Weights of a small mixture-of-experts language model, trained from scratch on English Wikipedia: width 384.
Below are experts of layer 10 (counted from 0) of a mixture-of-experts language model. Rows are named router (the router's row for the expert) and show model dimensions 256-319. Each number is 128 + 32 x the weight over its row's rms, rounded and kept within 0 to 255. Numbers have three digits each.
After each expert's rows: "comes after" lists some tokens at least twice as common just before its tokens as in all text. This comes from a sample of Wikipedia text that the model never trained on. Tokens count by the router's weight.

# expert 51
router:137102124140158141141126155131150149132128106128146137114160129143173132114094157106120150104088153128138120130080140074183170151157151152113194123156157150113156119084133114114133146149092140
comes after: " |", " on", "′", " October", " September", " January"

# expert 49
router:135102069033144077118096128155084128175095108139154100145089134077137140108143084123085178154142085159197165147090083167142142136078125140143185100130119110092126165128076098163117136197108102
comes after: " at", "°", " is", " of", " a", " on"

# expert 53
router:072068093073170109119092131075127142131112117124100137073126153094159162136152127109147082110146111090152107150163081047088142144120117111134145102113116150138123169082117119153115109140146131
comes after: " the", " a", " The", "The", " an", "'s"

# expert 10
router:144123164122104154135102145113127162059170130139071110109185132121081100123093116140099138056110135121148090125161199132081106190173131140146064129112094158137115192149178135117181119184095203
comes after: " |", ";", " /", "|", ":", "0"

# expert 47
router:149056164085174115141122135124119152182214149081185062094101091086150066149163116088128144067206128078133101136127093124082113129103198094091094096165173124094148125158074175109152137214074122
comes after: " of", ":", " in", " and", " at", " \""

# expert 54
router:126094079127146135078105156157151125074129079076122211106043127085110117112098116118160117079102123097115174110141171112081110159080088077139122071047125132194107125094158173144122137161199136
comes after: " in", ",", "|", " |", " June", " January"

# expert 50
router:117086165147113103151130136130182115166141108068140112153186185147084129184141146083152100133115082103148128131167147166165113066153095130101165083105136051146090140104113126168125094054099104
comes after: " the", " as", " was", " The", " this", " is"

# expert 20
router:167101146170134149121135105087150088080147081072155202110054134140174153115125101174125164141079166169101164142105111127134123112119193130179197132124136083166119139080150111158138129154173138
comes after: ".\n\n", " |\n\n", "\n\n", "==\n", " career", "History"

# expert 60
router:134145154099114183068146105160142137187161119171101077160100087156091093126146141108109131139119165128138078154140129104149149086128100117099123155162158124097157121189132090170164134182122114
comes after: " to", " and", " not", " which", " he", " be"

# expert 32
router:140131149200077140109144073082122142138095182160133125106141121158093196123199148139186152143186088099103180161121130149147106108187113075143126154088156083111138133145151122136177127090110127
comes after: " the", " of", " The", " New", " by", " and"

# expert 36
router:178062161148153096093150148140103115134124135152118149129169118066147136138113128135034124142130159144099083136170155091101063149120122089136104157123144136127146082111118067173126065150091136
comes after: "0", ")", "1", "3", "2", " —"

# expert 56
router:117143055138155156126147170149138145086110147124135136139091146088137105122101109108079147167136171105107185170127141132083158178129125125196171139086089106121115135138128166166084154148146054
comes after: " in", " of", "\n", " during", ")\n", " |\n"

# expert 17
router:175117155027095113122187194111098034123129134092164148125156166104087136163124107172118164081128094167106146090148127110119092116116181141120132146133156162144049124126116097147153111096207154
comes after: "\n", "-", ":", ")\n", ";\n", "\n\n"

# expert 58
router:130118135149131119147097090203149132108149084127116131119162111157149079162140123119124106036121176089071138141168157047168119084125100079084129162175077167147106080103127086117107129101229099
comes after: " |", "|", " was", "==", " Green", " Votes"

# expert 24
router:118085155168129200109114163126180112177169091120063167195098151142154176124080143150143127163073098111184162128103090122157118135076143127146149146138184112137120168085154143095156156075144164
comes after: " of", ".", " was", " for", " as", " is"

# expert 3
router:109142166189155138169067116208163081141150103085150138082169074131148108158145115113104103161058176124214122155133114109146157145175136127164148159140166097133077172106134136101111098130133131
comes after: " was", " is", " were", " be", " been", " are"

# expert 37
router:092078136089154112086114178144102156129082168145196165158121164114210160140147092112126173132096083098122080106141139133135122118138192132151101116094084117150173178113074160093090174161165143
comes after: " ", ".", ".\n\n", " (", "==\n", "===\n"

# expert 44
router:092147051146185164192134122098108097130087183168140105128123134176076119149120161140141115097096110110043151136151109088096105161135116138143109113089114161134137138079087145142082150106157161
comes after: "|", " |", " ", "–", "775", "253"

# expert 18
router:099187178087133122092122144168145172179100112105172165109093177168123102141094111111128109115109107174150161093117126072142141139203135152121208068138167134066110194128146157125085059169165110
comes after: "-", "–", "201", "200", ":", "199"

# expert 45
router:108151129129136104119117141130163099086088117127119183160107107152126106153147105186103062150128147134114113194141140107125080148140130168098102157116134117064136143101095159144092108145114174
comes after: " ", ".", " $", " (", "/", " ."

# expert 61
router:091136117123085098094171069114140143115142155195179133115153164136138147158166137130095096176155133116097123128160066124095090093180167137147113099148131121149124095155082122116165118090113066
comes after: " of", " the", " by", " and", " to", " with"

# expert 43
router:136110180106088189136163167067107116128165197107094072107131092152110119132140172139170170136172127129161108119136095141065105141148144088122124131102118149091098096148151081125116174099158099
comes after: " |\n", "\n", ")\n", ")", "\n\n", "3"

# expert 26
router:140115142155120137115100165096131144096182108114082164112198101105145159141078090094149087143132106078104106163094099118125093209045143130172189183089125130108191188149171035147169130092152152
comes after: ".", ",", " He", " he", " It", " which"

# expert 11
router:115128153160098147116199096124154175123159110142085131146151149179188130169115089133123138184153152092079165173057108130181119126140142182106109135102073187183155118143103093108162153146165110
comes after: " to", " he", " also", " and", " He", " who"

# expert 46
router:152088148088095098109132056030072141151177165170133152127139175144113106105144101126138146131146116136129136179169107123184141146110172086056186139140183125169140150104083128142115110127147060
comes after: " of", " a", " and", " for", " on", " with"

# expert 13
router:069099094167148120137162088171121188099143105092128133167136118133111136115139135102137184122164177099073108117140119145120153115098062107126081163130135075155122100159156069133131036183179079
comes after: " |", "-", " by", ":", "=", " J"

# expert 7
router:160104086119147093169159130159151092177125094111124169154160145150118089178080138173157137175124134157175089100152134109142154149116058125102169081049143059104136116155091115130102148183082170
comes after: ",", ".", " However", " but", " due", " it"

# expert 29
router:179157147111138084125112105074111126120098148113158096100102116141127169143091108141125090087113153154146152125118160150039144119134148149111160132164070117095080111088105164133090123114125142
comes after: " (", " \"", "_{", "^{", "\n\n", ":"

# expert 1
router:151118113137173168144135127116174094137071136094101101159100091128143155134129121175194169091079152180142148111094096162158169146151123147108166059131111173135123161117114126135129194143148133
comes after: " ", " (", "–", "-", " =\n\n", "=="

# expert 57
router:118171104109154137161101087116113141156132101122156149145092128132086176112116138097120115155092079135119073145142185166106151113126115117103064179166139113113150118128118085100114076086149118
comes after: " the", " and", " of", " his", "'s", " their"

# expert 28
router:122162088137147097105151175125113115090101155102111170095065174140113163032159094136166131131094177065118125102116182101102191124118156116140092118101155120075104167119175103092084072143134059
comes after: " the", " The", " a", " his", "The", "'s"

# expert 40
router:169116116101105147141102128092174143149164043087193112165108159168133102143095127102180135135122078118161151175158121160040161194156137112095158061163111136110121154116153163136102091141089141
comes after: "201", "200", "202", "199", "–", "198"

# expert 62
router:109113116104070050139127047097062142129161096161162097157139131084159173071097170131107106171122138158170125153122213105155069106105109141139099189129072143073116095179146099173149181091103146
comes after: " |\n", "\n", ")\n", "%", "|", ")"

# expert 14
router:146147130145076121110181101178155134094141185152128097162118150117075117142178189132168122114107110137147055107093133137145126094107109073175140111133164119128206134152115152100153127157103130
comes after: " in", ",", " New", " of", " United", " South"

# expert 48
router:120127110120121073136105171142130101140138091063106156170151127170166158179150162167083088114128138171161148157183117132142122127143118089183062151076144133109159099148121054173100175115098159
comes after: " ", " (", ".", " +", " −", "–"

# expert 22
router:078124096139099066135148141098108111148199203096087104169122174095203122161088085112124066121120131122104191108130185157126150154137108107176142177138131064130109147145120146110139125180161127
comes after: " the", ",", ")\n", " served", " as", " known"

# expert 8
router:116097130131153094081140158116045156090091146139103193169145117178092156120155107134160147090154171120144153169102114181130076149093131153106159153136141111160134169177135144108135131193062107
comes after: " \"", " the", " of", "-", ":", " ("